Weights of a small mixture-of-experts language model, trained from scratch on English Wikipedia: 43.2M parameters.
Below are experts of layer 10 (counted from 0) of a mixture-of-experts language model. Rows are named router (the router's row for the expert), gate (a neuron's input weights, with its number), up (a neuron's input weights, with its number) and show model dimensions 0-223. Each number is 500 + 40 x the weight over its row's rms, rounded and kept within 0 to 999. Numbers have three digits each.
After each expert's rows: "comes after" lists some tokens at least twice as common just before its tokens as in all text; "gets" lists some tokens that make up at least twice as much of what it gets as of all text. This comes from a sample of Wikipedia text that the model never trained on. Tokens count by the router's weight.

# expert 53
router:483419504480475507437541507529502428509561505525542443566575499518441431555456494550494422479495510473519517498520517550484495502526520511468553491506475527493475557496521431571498495509474525444440524536463467508529474538542463502528546538495582421474482551446455497436448519560530494420561504457521492457526531505516491469541550498455441492500555482464518459510475499459490460544498466575484529475463457527498476581502445466431575483464529482503502473422498478528569516567497528538541550551491522430493535478487543534578450499547525407471388455475460528468521493517537458492496550574523433460541454492513489535515551460482546398551431515516526536478527551507444462461481
gate0:492400469493467454478531570479512494524513510548527475530536414500464452517477479481483408521573526473492490491561442511508485530552510462483558528457490446515538486478451524487478466484506490496533480536556440449479530524571523592559552515482534469479492465481455485471425476530453480431572513557453509519521542497504531490438532559490594485504499473532471586477498491479472503524438466559496477543519516564547514548540529432509573558465500486599486445510510549556484428436450489497528585538504505456495525506454540485585537510495520463550474450453443449428505497515557492500536500443489514471513422422468571508515554513526515553513515569486489543428548525469546504437498
up0:491561447521461524529488469498507431455529484487498553492519521506425590497556505560441538468487515492464494464411464525511530466451460564459459462512478562548460537504558557530495504487473485526546511428494533529448545458471467497459489490447544535476527497542582521587490558479569515526481552445505397476486489565482492557497500461505546488484499502469428450527520500529546514499536513392482579502467556493490478491509489469483504525456472489470478518530448470462496523479634520417494470478487507535527530424477604558477557501478510537457480494467473530471491483446420446476504448472468465507486535477504469562557501480495464446441536518517507463619409515501493522549480
comes after: " |", "|", ";", "0", ":", "1"
gets: " ", " |\n", " (", "\n", "–", " \""

# expert 27
router:540500537462578525444492483527453465474547446561460439450445516472415474454468524484515538486521521419540460499472457535486447475518518501458461529565535527414500452551476546458533478525454517488469531442511482535519480442464524470537455479510524520546554521475552481484478487466470455464469530528447561531533435542501511510538507493463448491435551368501504520530510477523530471461534443446547481510550458482537453522481547442542542409490495503490535565503512423506477436464523581588499505548497484531503482504523468496512443484466546422514469472588542533548513502476491503457501541478524474472423490503441470568528530530490396458460531461578454546461452474511436473471553
gate0:536407461468532488447533500474505464531516545496453499529425546488509523504492513472393551456513479473485487524540565473595470466508460497489506523500513433522518499585552469466478445467539500554498534542416615525495529498527503582493481502471515473582540469449496510474455531554524515507514564475506478542576498561524585491464539507456484429558502523497530553525416492508476557532605479512517592525460495485474484461572487481491493528493540484451505500534503506497489425518513439545552413590475521531430522537536493491512477406494538497529486457555532482534463493439492530504495427463493485474461472523449504547575519450557469450477512519525464523522500501454422447518505
up0:464455451457498499484487485460488545518465460563494469544539427495459503419451501557474454553495529545535564456473463546552559467525539529528478518575465561569487526436501516496487573550531604568470480437537471508517535450517529467538546500466451534511439526529562498526525439474461480463570493543474550495538534443550474475555462475534498520496568532546461536598450473551461485512469480545528534417523496499499500511483520513485544453528472398558458517559506494500509545464429501466501491469499460491469519468500434504496493574461400471522531431521528477526484407521490436457505480510480486427525546554565490516499519500556571482462500529490484538472522520477521430511414
comes after: " |", ";", "|", " as", " /", "1"
gets: " ", "19", " and", "–", " as", "20"

# expert 1
router:567496472504486475475534522493514545517435497519453545508524537476470478487513475437437420528397515479495489521546628416543539547491477540522508490454442548418462507548502512521561549513475507490517441469471585459401539545522547451449510509456512501573499490565480521441518437472541482554459482501444501470526463522451514478519537423516499529494561488479524541449460513580513493461513515495536501452471468483527508514482505504521494496510478528469477426583513565508489509503470566471480489450513470447518501492608470541462517466472530479527500413470550525447503440494581508531426452549510457485445502591551556500501480454533496468445521508480430547542511560486426529521472
gate0:507427552522515485511478504468468520485485524589523427466513557477481515505541460447521448499494542447524427559515555514601500536480482491449514489537439482486515547502559426429587545433477456537527492515483496504523472472555462516543539545461464461545510425526558521474539482532484513574554533480434577476530507525483520511497557566502470481504497449440560484487533550524560478538415514493505463454458537539462487516444523508520488498510475507492440499444494426521457502490493475525542537464474444486468515449506543508479452497533522545512530507478490528484486470583528497544443459474539504516503416595489443403565483488605422451578519489461516479487463433428514463479554
up0:486462511523461417513462451521429499542512521547462501501447557506448478518452531530485549527502606521430517528524519539512443458526462540409478524539462538488523534503456514513392480551488451431505474496465515496507522489555482585508517525501422532419577496482455464458569505475585466482451486482483447514501443513467538534517503549431451554482488521493507559573517479574554514376556541541504449510558480505462535538484461561507515532490531470481555545471468479482526501460532450468493484530470476539517551542423522545519450514502437522533430468568511511499460482486493482548459589548527493576549565521549496548449500476527508506470484515462559500489554561498467512527487
comes after: " ", "20", "19", " (", "–", "18"
gets: "19", "1", "0", "2", "3", "20"

# expert 23
router:512564429472454608539533461487561547529494451528516559504481509512500536407596519515492457528479513442562539565585498468560510544514421524517452517472488445431461494455470530516577517449445534517567497505513507542526515537528606436505498502466516426540506498485537529504421550479541550529462479556492488498524532529489517499508532385508544481435517479488526474482487488459489524566525468506507472455484501525561486499546500470446512460453535499525510477490544528487557550461551546542511477510492527530513444513493486523500552478551521454567579471536478432460504457456520508479525532475544533427489455411528457460441565508479509433532483464514520587442518531511558561542514
gate0:520512452525410501551513473530583538520488557534500474475502463513551482537486558520534511495509508515545526498618493510533508446495480513479549491514552449519554558513498534536534460474498504486437437523622498483513542549574596471505494498487511430479447461455566436485457534520469538489468530581535552499471504547551494478449526519459468493485495505493522483491451545542501499397470508546530520415469519489523406453503450501489497479509551539467515527512546495495544523548510469429524419560565499527527518506482450455485434524499437524487502572533471512563470389430525488593495511447531480508465452447530447537444555555478477490491500559491535474502526551510538492576488
up0:551584485573527502553412470565504533514484509512447528440558482530509502510448537435491434444511490500493558525519534514523526473465483458507481432492448520494489509463422502554379502562482474483503558460455508460556496532529440534507544502542518452460478473460498433547511467529543487521503570562481515484477499538530490481566512571475538451470422522498536534447535499485565530486441552422473488572565516466481481536502491474478531516470487523507478494570541491485519521468475494440474449467461524471495451517570499472498531531534516488453517480524524447428490461526521467577519469500601495505486501442522483493487425418529544525465415505450502470337524505499509529556467
comes after: " ", ".", "19", "′", "20", "00"
gets: "0", "2", "1", "5", "3", "6"

# expert 4
router:497525488457548516463454452540475460497584495508554516483486536428429514512508508501471539476502472502521479500504478530436497491490487494517424428461564579488544513528480454507460527540491516555471508498487486499481475484487435493504532493480540552497436474474433486478446479557540417503435591522459426574600481532455499497446565527477425445460419488505474437567528480538548516472557421556479526481502496524472524584475427509479478486500514553491460451564531412485467458529517528474503450559476443500482489533459532521505501450496534472490490460486570493523493480484536466465448510451476484600517543452434547552521455522561480480484524423457444426513510564561464509472431
gate0:544481509549486507514538539449548474524582555549483504522504541564460511488481435502407437481457498529471482487474477504531425474431540492520504505576516522471529535551494569445445532504488476445567504509448519530484502471491447484454523480508537439501495453511474482475475590503497550479463542440538503467476487497538536447533446495523476557480500516468479537491503556561536490529487488510565475494483522513546467472404495586482411541511508562553478493562470531561458537450534446482482462520427574434488518462533451562547474535500498428427463537514450515521465530503561441476491495463516546519464421453460510504486440469583521516455553467489369440429502558499501462479514
up0:532483534570509445513448535469502489568568462489429536591514568527483543502479489503438504505456430513522486483528584516432469455521435493485528456447467517491411483501455546491542537501469492501539538551548519454542558565569503540495545491496439524533553437535487521499496577460505503461480459470481542507481510489502502521477459499548472555572555478488481526519484477533495477440462506519532471445572471489576550456515445550523509582574593556473461518517590557462510458537520490504483505540519559457472510525555564537541517480524565529563508509554481573487500462550528487486475436497415523478464511453521512481513465443496541523456534480501371520453435543521506513514480
comes after: " ", " |", "1", " (", "–", "|"
gets: " ", "19", "20", ",", ".", "18"

# expert 61
router:527486432523501477545471508497427443508490450561436510464544490444543477493550516463524496500542418461444538487541499522552459384521517564542570501476525525485512518467520522544464532448470481548524543517448463537506494515565500434513448493438532479467525529475448517531563507526545512445501520508554477499590433473475525515542549435539524460480493578517504550497489584509487552519452494540548511506442428574523463525527463494495517571431555456503512427519542509449464494508563502569528452446501463551478497570492500533552575545515451471497482533483493404563466549424490595510562497501491470542492541408472452508470572542485469478471458485502491520489531521493462532503514
gate0:503455532529525573547447538447583450536445439481412495458527480518478532599537549498478480508493556532512487504541497509428485498475529479433551489510533493483521509557488434512497502527525532480532511529538515532548498485480478421503545546488600589472446522435466552573485513472540527507461575477529466539470513465501436510475555533538498462466543556527528539511508376525534455466501515532491503486456519576459440439531472432504483441523559559457507446554515534586520511498522441471543550508545515538493535534468512523460578523574498525501470450564486427472534565487492554449528498496492497473602466529483517515520549459507505461522509513484544541527580451496476472513542
up0:570459494520470466488483516425486522513441551557486539473479531505508544441503539474597565481471528516422500515510492487443493488540471512436450477500486485510514500434530519531536514524493476525436559579531481521492471495539450540504479609531522483500444497484478567563436426501479496480499501510582527503504563488494520487399533535559512558519463490468470528508537571546464521474560432475469484398490515513554471501550448501443528455561508517491605462489461481526458498522461542473476463547468526565480488433490596522474488494495530474409530537440523509501518575451567520544528470514552445556526497494458461506592472548481589477484532520506524530500467492531594496485483
comes after: "\n", " |\n", ".\n\n", ")\n", " University", " at"
gets: "-", "\n", "|", " |", ".", "=="

# expert 24
router:468445443491490531457491490511550464471583567510507528525489534513465452544521473542497541456470521455564503510525475516481535477544544513546512530522558517541564496455512478481534540443430504497439566572460493509553538451532434525536447486471548487490447580424556492521480542594482395513477505507477451487512537470499516501500608461461416455527521526546448473415497468440537478557509477571497503531422446473443479518439446545472526526516451501518504505472473467537497470493508506526531456579542457472471550472522503479504443528479489542473439439540523517471527503486492501520409521480441465579469502535427509551508473475486530420546484534545482420483524530592533473461529
gate0:503478504507543483461513557479527451493563482446471513493539465514468479498505561554520543544469438480509462469480540510461528463538483521426589509516533498548526486449474502439470487475528471495449471463460551464530478544501462567536491487544401540511512488458487509496459515500530454461481534495464551477497439461463573514566538615424497487543475515538522515517480562551522556444463471607475454540520474457469464486461464552506513577532497449566519486482575480498527518504506437588558502560504553524567528494470544488541493471445580477489500562546460445491498527484582542488534466530435497568488482437524504502452504509584571505478531542563449549494581539573533457504509
up0:501522537463557483483508520501426470493438467495529517502511510422491499514539465456515467551480539515430449489526502444530564497489511501515434590564462520513490444538527537500581512484572529530460484464502454483528452461445549487462451534495561534538503502487490522505534435467484470531493488505512504416522462383449454523471541400438533551491521460544515534473485425456503521535513486464513561552496574485478509471481499448532480506482554506522507530471528495467494524472517636368494541461508543503509417517530475458486456582518475484515496414494526508530453455478391507507512583504571469442474525483535509522471502478501422481514481462452546515463466469481493514463409
comes after: " |", "|", " in", ":", ";", " October"
gets: " ", " (", " \"", "–", "20", "\n"

# expert 55
router:470515452510571454561503461396507469528529494444587500427448492524506461602506538501495454530552528512474501475561498541466544483540546483507484554543517517521522473480505492457537471440521485549496521491470488455432435518474466521518565528477530518508493494496469439445486451457512471487509489505521484490485512539448568487573517567534505452511468496438508476499527552474454534442411460485448496522483523468490416437414519503505496495434477490535473462573537566531547542508509442485510470517506457495510535533497408541535470587489457468490586496520491534515536521535524501512446566505441444606396561509480572529566519523527564544512535530473493436530531544470544567530498
gate0:445480401518440486500506531497508527525440531485553464426572530551439493498423450524524482525548491530507510482596535501449485534551537462570472511484454471470526502522463606582567511603504498436496435522589516545440499437468536502494561451516521443530525503501499394453515512485464447454506509488566541531458487522502511502469530497469466521516501510498535494471474501529451502507491523494614437512573518452489452471517381467452451403468466533522515469508515490474525495498517447455474506505528514502446472513452452525504454488456467455509475485565478521405508430549497514481529546517447475538480528431551509510494472493417526493537493473531482419510519483526496507515543
up0:580527567470497491472423459450568506563492485521562476507476548498492514541456505473531502470466505507471448509422525520586434479530464519444572490514518526524475450462511436446422524473485479521450471485466511522486551520508494492502463493449507539504463497491575432510494492520508474483513508503515507461574480536512495512498471450563474369525564455458508563491466508520541572551607509525503518473428538566546480496562512515496503563480495555519429529497468535469477498604504458593513426522517486511543470540535537456465508469537510490493529559496509525516526495554463486433550505503572517487474464549418417473533549549534410495498459535466593532471496516536521507471430
comes after: " |\n", ")", "\n", "0", "1", "2"
gets: " |", "|", ":", ",", "-", ";"

# expert 5
router:511492473434510522540518442457440487487435587475517466562419508518480546498615479446569417458503550450515458459542509504518458551529437516498552538500459510423481518497498445516521552532483593461532467490547537424401509515453517430441547536539576532501506525531530515430503486482521533581504499500470489422537483561482547466565607450472540498453561496440593535539575575475486486523513478459432481488471540534535511517553475516464496509530505502492477487462528537478476568459521490443482483480463538509511455491491436562524528482500518484501562485518477452485511485516526457514552411525502495496508469561507506510510488560463416477494480525468478554524486498534535537538487
gate0:443449491484473490472517510459435531500498566485552481511490508471475545491549413493503435442513495504484523603423468470528532525530495522504521517519474487532469520470505498486427529453441494501507530527555500513499437504551470434518575527480403483486489460523493558420456480526465512537496505480484528497567497446457519525603521569483534498529559454548520413470498535444507414476553500595412477546491541520499423528501457497543488496557481484512467521508473532492528472536482422504451490516430524485459499487514512487457397420459523549549528522522532451520474468553540515429544507513451494568483520512469525483547507558552468450532519508489470537555428554590509477600521
up0:500487467513529416458528412468432512511522496510525519576507524503575452485447508475536482402508515498560463553542538467543522496516523519458519487501470459520417567461578542536555563480400528463526502546500566487504478514550526442522532539491383534475486463506561460449452491537490529507530457530497508459533498505520527488535542462476523445465546519444449504563491468532439534477484535455419500458526476445535461443530566526510448481518413455475477491461478510550486499487486417496559531583473497462503473539460398587458471478512535548456536506516544508500500502481532520482450474562472501464493531515409492469485412537465518484490469509486489570537529476531554565523454
comes after: " ", ".", "20", " (", "–", "19"
gets: "1", "0", "20", "2", "3", "4"